Weights of a small mixture-of-experts language model, trained from scratch on English Wikipedia: a softmax router.
Below are experts of layer 3 (counted from 0) of a mixture-of-experts language model. Rows are named router (the router's row for the expert), gate (a neuron's input weights, with its number), up (a neuron's input weights, with its number) and show model dimensions 384-511. Each number is 128 + 24 x the weight over its row's rms, rounded and kept within 0 to 255. Numbers have three digits each.
Before each expert's rows: a language model's description of what the expert responds to. This comes from a sample of Wikipedia text that the model never trained on.

# expert 24
It responds to: Suffixes and place nouns. Word-final suffixes like -al, -ed, -ary, and nouns such as town, region, election, round, Station.
router:121206132093158156167180133108094155175127120093110128093139117108098137123124123129173120102113138138121080146133108108125081130126153150154147111153099130118095184125146129158134158135164086159126132112132133120175150080113150126157124108138114090124169090149123175195146126141093115122146151138098107097151105120143091114087140111161125101127105163072091154117105131143136134118107
gate0:146144135127151107084112147131123175134094127138102171154119156124101112155119104114099133113102168103109159157134138128125094092161109151128123087057118179118157107119105133148121087135138160119126100130127078113177143095163135155143167100102158153151121106165135164141164127148153126082119121109131117118123144159142156117176144113174156100174159141124111132085125104145121154129137
up0:118100125140119157174162112132133091124174130134169084114135115132152132093131147124159137165159098160159104104125118118138159151097143095135143181196139057133112151121143135110133169130119096120132160137141165158090093162092121112122080147149093109106126161090119103124084119101089112158150122149128147147131114087111092139088119153088087144077107107120150115177118150117137115133105
gate1:124131112123122089153172093151147141163144105170122119091091108129140129119152153125132114118080130173138069090149134148141157127122145134100118095112115140143113110148129172154169108146127165132131115095181118169147140115143136112131126113135126153169139119215101193156149143095121104119108163124117129131170120101156153147178135144131117174120162140128116147112115144155083139111103
up1:114137111128119102163182090137168139150136108152122140076111107125146125126133140121137121117089135180140080093142144154146147125128143121096118100109123140149126118153124163153166106141132179112121104097176131154141123129142133114139123131144115149163145116205101193142153135112110117116097165135109107116194140083156153141178126149123104167112166139138131125118135122145081120127095
gate2:105060164114105139109102104107152143135127114106157141098104129141091109153113105083117126126129143125148136161133133148089135123150120132109121158164168113099131200184076132114097152117142124124080121127114145114138125144126147163100110133157156065139117156119094111117105112135145096153136137165141161152161115081163119077153122119121137139135162103129127110160130162138101157076095
up2:144188099143130113157132150165096117116126135145120115138168129089163160097130151148154131134148124130101111110126114104175110132092134126150122108075076143132116070065178115154148107134125144131154122117161100148114138128130129088160141124092098174108131097129172148131141140117122151118125130080115095114100131181113130162094123114137118119122102146131151146097129098126161121175152

# expert 34
It responds to: Vowel-ending name pieces. Word-internal pieces ending foreign names, often vowels or Latin endings, such as -o, -is, -os, -ian, -ius, plus the word until.
router:115087119141143142078087107141122174093126121129122135125130097150109086143108112065115166118121119145139127095139151145141140110161134148136127109157112131166158086128124114150143105109122135104131157102122162150171109095102103132134103125139114164125151095107140129131110100150115170107146118091138151108086106161108133133168136143112137150118144087128093166181133152072076121102144
gate0:133154102120095078154157120136124108125123070098113122165134154106137099116097106101123157145133072149149131138129113118128110110127115155158122113168128154136169134067155113101119128111139140134153157146133110135100134127141134173095101132122111140154136119109080156145142131143149121126117118135157120142143155149112115127116130137141172155089113119114115151098180133142121146116135
up0:118162092132095083151153119140114115119130067087106132159127162116138099122088105100142152158142099147160135123115133132123105100131099147162109105168123167126186139069167128104122120116147128130161164137133106126110141125128131175085110123124099139159159138109087161136129136141131126123128113126160134140161143144107125129110124146142169169078122113105088154112167136134113161142139
gate1:078116119153142178092129115128125160143113124131111117131105149142114116133159125117092101150160135124107136126134144176119126119180080103124095141111108107117105110167148140165155151111149126116110132108148145075113127120112086104125131140097131155140141127145135142102133069123101134169087146063169135133139124124114148083160117068119141189139168116154105087157108181124101150096116
up1:165147126109116094152124134128125100134127142149149144119150120115124129135129150133163161111102122136148106156112111077132119142087166130135146116129153160157131137097103121096108106132113143141136126136109114173144128138141155141127113113143133104126111120113108109161133174136150118069142112188089098125123120138137114169107135190125125044119096146089139160082156086123142089144147
gate2:104158116140067113149109132160105112112157094115146139147152096112125126124177117118154135133138124181110112167109136147102114131141123089128142120129100161153182124097132105113119094097113127120148171145129141190088159106133082131140167153169106065115154120136184184168123120114139128159150112090090126111143108151167137146110161114128137127170126144123193122133162130133121111150115
up2:089155144126070123167120124136107097125163111104140124170164112144127136140160125116138156140146115194129102154098137129108096129131124077141146116107120156131143094088124108128118132088119118126149165160143147164090140131165090152130161162150121076147156119152185174172119110105120141163154104096096130117141102151157117160103152134135141132125131158107154154121123133151109110143128

# expert 42
It responds to: Year digits and table rows. Final digits of years like 1997, 2017, pipes opening table rows, and common English first names such as John, James, William.
router:101135164095150131137120125082167133080120162087144171106144115114146138126156112135122147145107109101137126139119104142148124146086092123051104119096137151128133125155133084133135131155132130144105123128163106107123139154124154179108081148100139108138099112089089105142150169133144134119108141143136136118123173113162134136144143142154133161140173107131127142160136116151154130121144
gate0:135119164171122149126158124167166150124134119113133120148119109147122126159100093159106125111132150143139166157119130098123116116149083140113143064113130134118120147141130098140101080148124156112145107135060123136160084150140100105116119123132125149127133100119130133106096127133098070118121087172136171165101124135132104145097141147150110124151114104154116148128121131144096140116115
up0:132126149162147163119134138143155170141149120107117121147120082142141113150120083145083144116148163142144147149126141105130133110160089129117155088124106145137137136127128086131111102125120158122149095106080128116172093156145107112128142117132122123125134095123114118103101132155096090107138113173151180155093126127136127177114135118141110131156099112135130147114128130129120125107086
gate1:170140115155160110140086156101103141115119138135127125182099118080172156118150107162129132123130125129120106150116098176187133135119098126110138119133169176073103111150151120102131126119114081094137087114180103096130153123108085106121127121109138158145152088134103138106141134155130146167156130146115125121144122169153077085116112113106103126100160122116119157115152122133139093123117
up1:068115141109109155105160111150140109121127118104127130098153162159110109159122148085159110165134148135104122109135118090111128105149171133142138141114094091160168131123096147162147140143136163170136191152082139140131110158153213131127142142131126101122139156132144110166115103080150106113116123112162142125109155095106180175159175121136157130152095144130137133151108128109133156124119
gate2:153158147120096124131126125172152151158085151150136119125113167089139139144103149107189107115118086114145153130103137152099171193110170121145142075172172137122112183134095099109182077130148073107118134137151175153128129121141096135129066111150106103059139141109171130129116126109133126100148111096125095113155129126079141111122113126129108085118140097120126157159115121178115103132137
up2:099108131164167122100098112102106156115164139097140114138125128148130134111153117162067105138140148106128111172147088124123094067108119134107133158073118123149172084108124148138109155142124143158151121154081111124149124131090136119109181149104163110200123142135082153146114138154148107169180136130111145136128149118156145142114100099148122139128146122118137121110126124092126195127119

# expert 29
It responds to: Paragraph breaks and capitals. Blank-line breaks before a new paragraph or heading, plus capital first pieces of names and words like W, Cl, Robert, Website.
router:125132178098116166168109125139128152124130128155161131116122082132101152106115109125140133116095144111128151149107160162131157111073126138101135143121144151117113087170142148148107099123101158169146117088109120153148085169150083157102112099139168085124122129139118124106112147104105141125104175093096140168143146119133125141125147128109120108133140142142154115101171107117137168106088
gate0:097175103164143146132093113129083131124098137122110182174138119156108118077130106104169125137153168153097138078098107153132126133123106179094142132120156137131133094164125140105133164128120104093121098162141107109113158146119136134095122115142135097121115184109108136127139160126112146173140173179130160130113120128139122145128128148138197179154116153167107103131116130110185109136099
up0:149084164085114129126184152114166136147166131120152083077120139099145143188120137147091145111084079121162124184167133098132132124126147110159117102167105132132120154090135118137121093143136146134125158092128145140113110111146102103164124146129130169121131100135144136127116099138127127103100094085141095131163114127113123131125114114122067086098145099093132149132135120138081140142176
gate1:139143130085168143111131153171131134139138178166139124174086123146145106125132157148112128110079115134131148117143134094122137100116116113128126136155121128098112088138158135142119105118089088134113134139109091184102121136106105111081122142140170122148162116120124084134118105127079145122130094131129099095157143175095110132138078121100097161139126151133115154127130084148114104150117
up1:127130139078169142112135134172111135131126170173138118168085123145131107127131143146117121117087104113135147115148142098115146100122121119127118136143118138100108083137147129139106103117094101132106148151115107188093142118115112112076121135135162121144157119124114080125102107140082143112124099136150100106150149169090105136135073121102087163135129144130119147120132104138107099143126
gate2:155171100116156106095103137080122161149121098138138122094123093142139154123154132120122151107144124107132083121133125115144092150163159118162110099115125137112080109154116124148119096129086116166114141084146111094141144139169116133148122094123142159135112134135094174101151129145157091157109133112099191121116165135068102123154121122137123113127148120118076170108152172105099150124100
up2:115101141148119143164146117169140107096140141118109152169144144101117091128103140118135102134116140141128170116125127139130178106104105150114151142133113129151174152115138117124132142131166153099128121172102160170123111106087132116118120155141100097106144128124140106157118110125099180120137126128154077132137103112186160132101139123128130143133110125126192084159099079158148115133146

# expert 33
It responds to: Word-ending suffixes. Final pieces of words such as ing, ating, ial, ure, ase, as in locking, rendering, sewing, and closing quotation marks after song titles.
router:145102124137102113151150107188132142165100110119162127117132142132144153164093163134150144177125097125164140141138110152120119156113071127140138131090098120103132136089157109122121129153157104135132110117115159108112124133119098098130128148146093160136098164099132173126104126140105130121169120096109130148121130129115162083158130103150098153156146087124115161152150109161092115176094
gate0:133161132151161122085112130148165129133084089103092078097143154120124133122137095084178141122134105158155106150134116114119116119187123165170143132180124164145107132166168080123146175135149151112114109119097109117110122142123150123120130146125124188115096119117128133122165101146131110128160125144126151127111165137126141213118148116153139103083142087137133146111113129189137131125113
up0:120100130115086146166125111091087127122170168151151185172110102149148123138126175168075131151138133109082148099139149144134150138070141097099106115077143075119148111085071169151106083123101100139121141137135138133146125115146105139144124114129130068141156140152122117144098170125118150130094134110119141127149097107133118061141115137092120158174121177127115111145133137078109121123139
gate1:153212142146092140156125139117107165157105102077142137130117110139119112107125153127139106132143066112145123125136126119149035143143138141135151107143129130119095169187126112114161113112178127109103129118150150090148092137117141114165141126161122154058159123126153122076135108092104137082106101171124098146125108095171089122174137124170118087143148106098114101064134147111130131134140
up1:125101107106159090085146111119170083115143157193123121141141143095167153124145153130125170132096180134134135102146130139099165116107112113098129159131145153125184127056102157159094138156090138145130118106105131145108173106125092163113124140100154102203100141129097124181134112137143106162141152119140140109115134145105160121084106126102144162120121134158122144182127115118128138112130
gate2:145141099090110119080084165109108172130119105127102114099133098128139178150135179100144094109187120130137092129126152096133107129120122145140094144133131100112157150133096116078151134121152115133147072082177101114148152160137110131112128130124132083175130124097118138122066083147103139134152155128151122132113115117123143140174154095130093147123171107161155102117100138155146117109126
up2:152139106092100122094090163114108161128125102144118102102146089120140157144132169107139092120190122117140106133119141100131114131136110137145083158134125095135148152120103120087168131135160130120145081092171093117156147179134117140109139134130140090158125116095128135080101097144105129120157145118150120127113125106121138128174133114131099151106150112166146097117102123170124118110127

# expert 22
It responds to: Table pipes and close parens. Pipe separators in wiki tables, especially election result tables, and closing parentheses after years in lists, plus State and However.
router:139104154144094079144129153112146144140117125149140119131133145135124102144078105126119149121098087104102138114141142121086099127153132145107143161158094116111137149118112093125092101102114130114143062160147109148135120135139129103190155139165101122132144156113112140061156141118117093096112090136112171144091082127118140081127131152114123158097084157107115144108094155127140093122120
gate0:141178106172124147126081147093159118147131078131148146123117151075138141094119113105132100149109086131145156125121093123133142163128136116140150136091113136083120129144112103108116111145139122142119125116137135123118164119117098172125081174122093101126110124137101067116119085131132088134190152149138112108155110139118127138116134136117137094112117132144140161140133124140148160119141
up0:079076147096132129117178097148105146107140169117123129133160109183107124152145134156119151108141182113116102139126157129102121093121122136134119139150158131180140143109150145146154145134096120118138121160126130137139097144142162106130174064127133145127130139116155175147159175130119148130062114100120127150112145109135126113158106133139115169146144110103114083124124130109106107140117
gate1:082136133152155157127121122119119098131125121086157161121149065151174112123091118143140149125155170149129148162100137089136142142151146128107146159153126148146138158123163114122127122117092116090135121136120115112145105137133121099117110119125130072127135164124159128113099085148156097141168129109065105082135136178180160156124132136106116151111092162114126146124141129101134162137136
up1:091157178166172151144124114164090102102139153089156115123131103133177108132105120138171148148155148138132143156091149081167163131137163114141162146137132161157136145138146111141149109121103130104134125137127128125134119129110095137126098090158099083102118173142142137142127130150148125157165106100097131108124131159197169146099105166129096148089079160137113124137141155130155156142130
gate2:161160088113097116152104150105127108161068139154150113079098112113119134115102109131136137121104148124169133114153130118132131122106166183099139079122130162100167125113115145138112164073115122087106123169096097131136107117158146132108150158105111139143142089106129144143114131116115100117107120131107132127135139103147115115096125171171110111101183121078144123129136110121144105134181
up2:162165121104087101113147115105135101150096105133099099092109119138122160167084117142113117079117135142161134135172148148136151146129135128107151120135132169109127111151145125146129158078114167110130065178106099139144141095134174137140133097100108160159132140121158132103125141120114132119112160118113167151193134132143133143154101144130103091161137079122115105114149175116134117165145

# expert 6
It responds to: That, modals, agent suffixes. The word that and modals would, can, may, will, plus plural or agent suffixes ending names of groups, such as -ers, -ors, -ians, -ism.
router:124134104129091131114130107128122104162083161118143144126069137147091140113110158128109101118131130155109136133114106126143100148151123151110136122118100113128105101151125112104134133066105172119127109111175163124133103119118127155125090107157081115120143157176121125188082127121107135134156125123134132120113141106104157095146152151130101126114126105070121156088095131164158112121131
gate0:109111165115144128067123142126180131115141135109123113160141137118122149124139132103137102145137142176114115098165139134072155105145178174094114161116117131076169135145141109127135117111131117134124153164097131095159121112129113083083095110110113148105135132113113127156167122092102140127121133139158122098137147111094110100100156110169136093130120075125121124073144175149150148132119
up0:184121133115141118111129129119126127111139169165129108148114095134111098138156166130134117107171126120110095081112114137114159114093099141140108172110141117148153096103130155143137166157137120127130132115111120156166153122098175110067119118111128145115088174082066156118126170086100105090125131118151115080109152124102151129090142130114155099117144105132125109090160119125106137132119
gate1:158160086135131139114107136107170092198079161138139098107180124099124192139166090103138147107148152125152151152147155151151120143092149137123124110094151116114126137136126126141103159122109117135130130133105131094138133120137126136154091135184103106149110088161119128111131130145167123090137123176147157148107117119084157089164116081110121068162176129106101145137101125125120148119154
up1:127134094087133129175121102118160131192095163140143103107165147082101157156163141097166131082146154135113186164126162143167110162106118129111098101105154109111187119174136114114116115136114106134115147156121174102119131124137148142143093127121090087145129084119133115125118143141165101105121148173117134139129130119103101146136121131103115099126167119111116121150107149125101134114142
gate2:145137179132160106127132137104121139133163101118157124078127139155097116161158143151160138122104153129144126137116128147115159083137143136117146088102156141128092142101152142151134100140114129155101148154147149070117130127138116120138132115153108160146096129134134135110083127157138117147177146140133117145097098136124122136131134152138142083138110099081097088136130130098108166145111
up2:119107082112096154115123105152149127117090151133102132167119123098166144090119109098112110128152108140111139129138126096130106173124121111127114172143102122133161123136103122114131150115149120090159104106112109198131133124103152136115129145107152103121149134121100109142164130100112134112087114130146135097154151122132133125121108097126110164106155151173154162116119131140139112111137

# expert 21
It responds to: Adjectives before nouns. Adjectives and nationality words after articles, such as new, American, British, modern, local, poor, plus the verb be.
router:122131157119126118089137106099134083128159116118148139155146128143150155122108125128138146125116143119120116112059149140162141083122094100142150122114110182148133154184140126120168137144155136118101127148098094165122143135109123094145104095111141138124127111121136107120106153061136158142142102150176125120101100153116105118100123098102170129129123130118141115105125114097160166123153
gate0:139134141162112163159110106121112142140134140122106144138156155129094153149089132094098094154105141068130113136130146113173124137129128088086149122143146124142118095149110101141138163133160118110092133109139141122110137134156158102103154143199163141125097085145179135105123143121085118152101165116139162198117109107181100159129131108152140156116139075146114156115102124124114135116175
up0:161105117125178120123095142159129108115122119135123103126135093123123145159152119104121140111126145134158109138133107119094129152121137112118121200140147141151080116112141149116119111108106149109138170128104106104101154154134086151156098111092097078092143142082091127124149122108136164115106113178150111104117111166127109093146108147123129138088123111167139153162100091122122115096126
gate1:119138100110145117142168139079152114154149098152119137099134142119122132147106072111138137122111092091150152082134106123059085132092141138125119110129149117127110090151093104114119120128158147157146152140129157145120117093096083118105119125130107149142099098152123154128081162149110176121149114120117104125132131149145081164121193136129136128140114128112119130168110116124096128147157
up1:137150081121128124135160131094146102143138108145142124093153149136142140168110068093142151132119077081135149075136110143073078130117152140126118124123178086131130103146109115117121102118150152139132145114108155124126125120106088100117111149113072146130117114142122163120091134133112183127154112097116116124147147130144094156131183118134140128139118131126104145172106098122123144135143
gate2:139121149118107113117149077143120129053101117122097112104088133134120150141137167108162122102169099092141148126123136080079118143151145131099121159129100125117151157144122137127160094170109120155106143093157150132145131136138147164102138148158153120100124143110140126128082059099130149139089106110116101097095094099118125122148146198161139105118147121138137139124154124140122076149146
up2:110106125125083116100105135102108122145138138101126083151098145116118132109149112103101164084185146121135106132125128140139142110145085132163136114124100144110123110132158184136152156129136094143131118134196085142129081130148146115163121137048102112140142138127110101107110095106165119139126116121090147123103139131125152154114092114125175170114151144137119108126130124121129104069146

# expert 38
It responds to: Name starts and time words. Capital letters starting names (S, P, L), slashes between measurements, and time words like week, years, time, this.
router:101101121150109170097128136149160111110151109127154123141084154134122137121108074135146109083112110179153132138104116133127139141123120147133137157116110160133105099123092075125084136100126159101143152144099146110086109107130109111111133146131125118110119122133126138108123147131140137093160129139106138123125092102122087110166081127163123099170124152118133129106138096126123128145163
gate0:175118099094127118148149155086087108131125135126134163118110107108096142143112104182100101171154118151107104116153128135140117099124162181126132149112051111142105095128159122143130167160156131102152084118086172120080152175149120108132131133097127102169091141137131113138144108150157144124150151140128133147112099148106124133129118124133145166110106195100093113121100130138127158127164
up0:091117129110157114151108129167155124150118091162141091094108118142137137124130133122111131137142156100155136112094163121118129130165111119132148134144095105087140147126167116153112147112140115117122111108169097111120110165149154122147143138170100112110130102123125139195161149132107104143113126138114164108123156078123098126169130121149112113106104120143128145132140101142115099130132
gate1:153108133130116156124169143144077147126145092096110112133125150115117135101124175142101110125129161167169160060149128142106112105110119133129087116181094114088109128109121145130150137107145126116176110152103093115114110097160175108119131117115161119122155101125082125126129137131125136145105125137096136141156120128092165129136141111117092104106123097125091130133129173100112136071126
up1:115150111131128096143091108111182103134107175140164156131139106143135133155135095105168142138138094078096088185100125109150145166139137118133160160064147141159134126152129101103128123139103145151082115104144155148142152174103083142149127122145095135150104153120169126129133118131146106122159132112156107126092148131139083148128120135158157145146134163140164139136132069158162130170120
gate2:128137119126134148120137116126130135139166125131166129112116141179127134112123137096154167115158128154135152136160129170106175083158090132139118062151129144108104137103158094124129153123110103159119160148108167083136151112146102131101141123115116095127154133156165104120124114165108149125108101165122148138103108099144150121127156136175118142177122091144096160098109141135129145135091
up2:130150119125136145123142130128122124142163131140142130125104145173107143108124134097139162110136115114124127158152132153099189080147094132143118082137121139131089138121149078130150146133127103164126153142106156091136166118118108133106119144120104101132171122140173070111130109153093136127096079157126131144096090115124159102129145124178129148182114079152092157105109138149132131157107

# expert 28
It responds to: Digits inside numbers. Single digits within longer numbers, codes and measurements (76234, 24,324, 710), plus the superscript opener ^{ and capital-letter codes.
router:089133126158126129163100118147111133098172142118118136125078130158153111094137099112144161184168126124146148115125079118098132153118164129106146127139148136101157151084154110115135103136159131092123157122172088135123121108127147150127139125131152129141081126102143147112106113087084119156094125114136168135112144101128144127124137113156118151163135097161125154146143097109124141178111
gate0:108155113136105115127101122127159118085132145132147147126120143178154170119112101154144119130145118149121125140119157107130073165150135145127110126116123096127143086135132111093105127141112120103134144097081107148166156097134098137157160122124146138135139150107138116176164179129125118117126094140131117096165158116095109145119190150110124138125121143089112132093155129117134157159092
up0:123145109118112122130080105121145140089141145123133155133110146174158171115117129154147120136140123136098122132126148111127086164158137190144120130118110105128163105127141120104095108163106125112137156096082102151172155104140116118158182138135131133134123137099143120176153170130119123137128105144133114086170190099106109147127197140089124145125131142093114138081119131119128166164091
gate1:091106174140117105126157149137124080123128094141146129126157125147089127146134106061091108167145160097164127136156204093091082103155118125160113135128145164087104127155135178120127099145099101142138087098138123146118118135135122138144118127125141136154131143108130121147101109121136093092133212103097118075148114102112140153102159090067154133114110135111140141137169127118139146195146
up1:186161092103154147118093110123148173121110130106100121129135150087159126115111144179138149085108086139109144120092056178176176119102155139087143091154126119169117118119139091128109146106161186123128183136147117120134159124142131101158145148130133130086123099150144151089153116122111120146103049145150138191121119142150097084142116146172114150137167126133111143141082140118139114077102
gate2:118111091155099190123198137153093153108138096155178136124178143146141116089130116144127138183139133083135141143121125172129097107156105154136132131121130133114158115142090080131131124145160146102114118127142130097160079132117112145105143108131099127161148124136097143145168120180089154152075135073104102167160163132133118146174151137127135120111144103107093164090128129134077137144080
up2:143149149111164088145058127108170115176125107099070125135108133118131132115126130093110103101162135102142135111137139075115129134112125126120121152154114122130091129089166195131118166121082133139134125120110130144100171110142134098149131161117153143107116126139181122133078130049141100088171142208134151071085091101138140115121136091107148111132085145143142116166142145140160107145157

# expert 8
It responds to: Colons after field labels. Colons after infobox and taxonomy labels (Mother:, Elevation:, Kingdom:), plus some verbs like defeated, formed, against.
router:156173060102169113142087127136142111111138144085109126111107159077155160075109095126128097131134106123077127121133108148122120124127154103133152109168106151109116165171118092117120113140154148111139145127118114131099105153117147152067136131133128127126152183168120135120176151078128139139134168122097124076117141143122137123099084112110137144112084135134118114106154135106150137110128
gate0:088141112135140107144115148145108139112111093109130134085166193092125156083147063112126149114114093116167143094131139122198107081121122109104125126145141120114146151148145119164124122134169121129138155110101139109123116125103174147169130165118145143122164146140116099080105086155129136108154169092144143092076148131168126118123136108115097154158146118122094138137110137088113148147162
up0:198138128113170119131127094118150114153123102133128137179089101126130088168095202129129101150120166150085115146122140118108134151148150131141153116094141111136109105103127134075133145146090128126143089141125161135148137108114102099079132099115118145126098123101133144184162128111140135149120087170087100161173144111084169152122124155133174129092106122131121110110149138173128140133105
gate1:158115085098133099134115124116154181153095168144135142126084131133103057131132126101147103111130133115091156144137082158110130132127151145083116130101126161174087155119146124108136144167165162186079130135147139138129139163154144106154121136137122129134120113079112095128117158140100128143111143131131134154139152121142143108128122142157143116110116098141073118134132147137108107131143
up1:145096095108116079142128117137127165153096175131130130134104151090102095136154123115152112122096149114127137164122091166121175114120147108092138122086150152154100142101128147131114151155123158141102129152154147164119154144156132091142089148149140125129147105105108104101151129132105119101120126117114162148168128132145167133097115125147143130140199119152098136193105154144127110132166
gate2:176151125113187087137104110124102164113101113151124108135122141143144128128147099135112117147109149150149123115128074147133139138104099164175130113172149110130086117151125147182132117148118146134148120078104117134117074109116149120092139117088181107140135119127159113140139094109125096137118112150137150094133142083171129133094142116101115153123161134166139166133135149092102167094168
up2:084108140137094169128159141142150125139144150121108158148127122100119137122139163129132153101139108112131151146114175127105110128156122107097109149079117142134166137116126115096103160079127098137104124143149132118141180139146103144158130148146089163120128135124108129109098142140127153140121135117137116152130140162079112117143123150142133096135115127094119124127123093150144113151094

# expert 2
It responds to: Passive participles and descriptors. Words after was/is describing how something is made or known, such as based, widely, inspired, maintained, hosted, plus School/Team/List headings.
router:078142141148104158101139118125126100154117105161155128110077118098124131118086101100122168106137123135094111124113130142098097159088142161105155148130147145117146148130084158207148082144137101138123158138154086159129161145110084093130131125136129134135109145129168136117173122105128138119099119099149136159115123138146156179151121128111070112089143149147116163115159094125127127123097
gate0:145118115144104160112141110144123156123153116140135107123113093103141079170149094135090094154124132138096091153139112147104125136089151147098103094148138140130159119116128142108094112148138126110135131116146113097133149105140060159134132139145144094113107130139109169147109145156101106150125150123168136096116107107124122149136120149156140111161113093150142137150091141111117141101159
up0:150127115125101162121117120127144178148151130157112110125123097073130080179148079143100088146113140129073120148144104148102147136099148165098097125146118111136145144143143132126124132160132125103151145103150106104115141100152074192116141148129150095114117129151146187143106150162118115128153167143146124093102114128127134143151138170147168111141120083145161125173093157105150141094152
gate1:123138141125160134114151104102129092161142071158160178162120147114163115113052151103128079102131066110115130134121162111140142119165119122135103084136115109163132137149120160121112106136137134139146093138187137130132111130106157134110141158175115137120118134131104109154119115167155153140082117173102106158115159121099149142104119110171075139152148156149140081111106116161117133140137
up1:127108118127104116123076149163105181092125210105091093108128104146093132147192093146129194147115186144143122126134104134114132157092118137129130143126129136073126111093121111142164143132141130123114158117084131129119167108132115134135100116090131129133132159132157151106134129095115117144167130084139125078136117144145132131135100150107183125098131109121132159166147146105135125115129
gate2:174117125116102135125174144160125152147095113181153109153144120143129082094109129120138101153126149144112131116131120125114150124102119126162138114094150143129099119147105162140122093115144122129129105128092132097100132105077127138130140140148173190121147138120122089162140137139113135101130144165145119125123146100170143109109140100111125149117094126123124131151114104145140132126111
up2:176117111137112141119167133154136161136101111181163104144130133157127111090108142133143108139123152130094136123146120142094149111118139132163121113109185126127094105153102160132124104086128134135143118144096134103113124132095139138131147137138174192132160150124137087131129134123127143130117156169144138128110161098170127130123141126121140175114103122122133162169107121135143143120130

# expert 12
It responds to: Conjunction and, possessives. The word and joining noun phrases, plus his, her, other, family, former, football in biographical prose.
router:098097107104104094148112151164104101125130100134095137112133105132176081129120169145091168110129124145101112087134091155136131146077070092155115101138117170116156086111149133099150078161147110087113165106139108126113121133145130166114158133132118113132103107165118134119153150123102135089126133162140081127121113086122103165141113155100145146154151124071127156140081140123136166143197
gate0:109093155094071130101126115102140138131144142107091123128133150175116115112116144107110127144118095148153168117139157144188126104116127116116153112129112115141155174169122128113122082128125127141153140170111148110107146135115116125093125151148103157151141136107145105114160091113183127154132150118147143163117144142112149122141158107158154163121140081119089154085121144127090161134128
up0:110090150111069136103145127105148132116126147104079108118141137192112154108119145103098131158122109123155178136128143165188129110129138128091138098136117135139153176170131132106127108133102133136139157167098165124090136126105121132104138136158112140133112116091139126095152100104173163147136147099157144165118142117115163133129157118146149152138147089111084133090106142103103139157134
gate1:108143114119139124138099117078155117143148115122088155175147159120111152104143129107166135103126113077132107137130135111129142086111131158127163160116072122157191120144124105121144130133126116155147094113172110140125172157123121103089145147108132154118055123107164134125091105125145138123131145126113120161076146143138118187140116151136158134119108124119125146162108123136110173120163
up1:077167121152157133134133103088155129157152111132086165174145138114131117120145133099182147100108147101136110147129166108119141107084110153169180183129056119152156112131124137143135100125153117127146112095161147142126141186115127112089106128107148133110087088114188120130132107112118160148119132150113122150107125149165141178130117139121133135121137143091128123200097130132139167121122
gate2:162149153106072150137082137159144162141126111121123126119176138137096113135112127126148146129167100144127150128127127144164145119154072141126160093183149159087103126082116095141157103152123146117102111136141168145125175078106095101153151099181116134146125121138179167151124171167083125098126097108156151153135142159130108160145120113137100128134113143117083116142132162123118138139102
up2:109101134126168091102159101091126070097125112157143111126098121152152140083131121128109135127104158115133110157149114109101090128139159120153108135082123117141163133189159145109085145088128105129147121087099085131148086155173129146113110148092135100102120143126078087103142110129176126154092166164099136087108127089122142112146138131119128129139133122135148129123149119149120127112131

# expert 5
It responds to: Line breaks in lists. Line breaks ending table rows, infobox fields and list items, plus name particles like de, Le, La, Van, and per.
router:099143134092114110100153148108125156121190105160125096150145152167123141138107115111131134131122192146133110114168112139118120151105109154124102167135126143106117125106111115072125119157143107086157146142152122113097123072151134130097144119148104167150128120119142135139117141108171144155113072157128102121151121116120119148132084139120137140077139158121105085140118140153110118158168
gate0:137131159110139148135100167126157130151120131118168129162116145124111150155098135134093063110111141149107131108103110139158151094150118105140152150136105135125156123128154121161147138177146140106162124130152149165107131152174119165080144114124167135156076103109138103166129134099153108150134104131108156181117106120136105126113164163168154121164111108123114134147077135140165109127145
up0:119145151125130141144089143135136146133128137106153136168114124128123135154102141124088061093123147153091097098114097150141153095142133100136146140142111135129141137137147122157164156183131136107167120125154127158114117150187119153085164113129140155145068109107161100170138144096151112143142111129114143186102097134143122129123146144159151118169122113113128136138070131139170122120139
gate1:141115108153150096093098168122089096111149112160145125110143078129134118136122143096137129124130168140146110112162127152145153148142101123152086093114118147091165147139129145102105109172165109125161093139087129174111136122096109126120152126161124149158122094128094121118123144125089194097128089103175162114151094142155142144134139115123140140158110099154050129133178079116162088147150
up1:125146139103125162168135091122140157138110139107114113130124184127134126122132117163095131120124078124122151132105123107092124103104140144097161151150131112168085112106096112155131152093107123123103159089169101076120105137136143142119105146095146093110136161125152124134141113146176062165140148140094104135093167132104098110122129148129115115108151166099193125119075163124092177104132
gate2:147110086149162113138075083134092123140141153141133161102126121076101153107134129142163130152082126104113138144154179115125117126158143147138132127142109115177148159128103102112147133130166161133130151131160146124082159133097126127119098143131059118132130098077141128126114116148118147128086128102119153142157055128142105147166118144151142105116150107118108118108181110114166120119132
up2:126111107147162128161080068129120153134135147136119145109125112082100130115140154138137117169109127094123134140146179128121123172155127110146121111125112110161149175145109107095148117160186156126146165140140152132085156138092106147098108142133053137139109117098107166125093104129129139152110126106152155148128065108145110114161116115140147099139136107118095103125181114133141106090148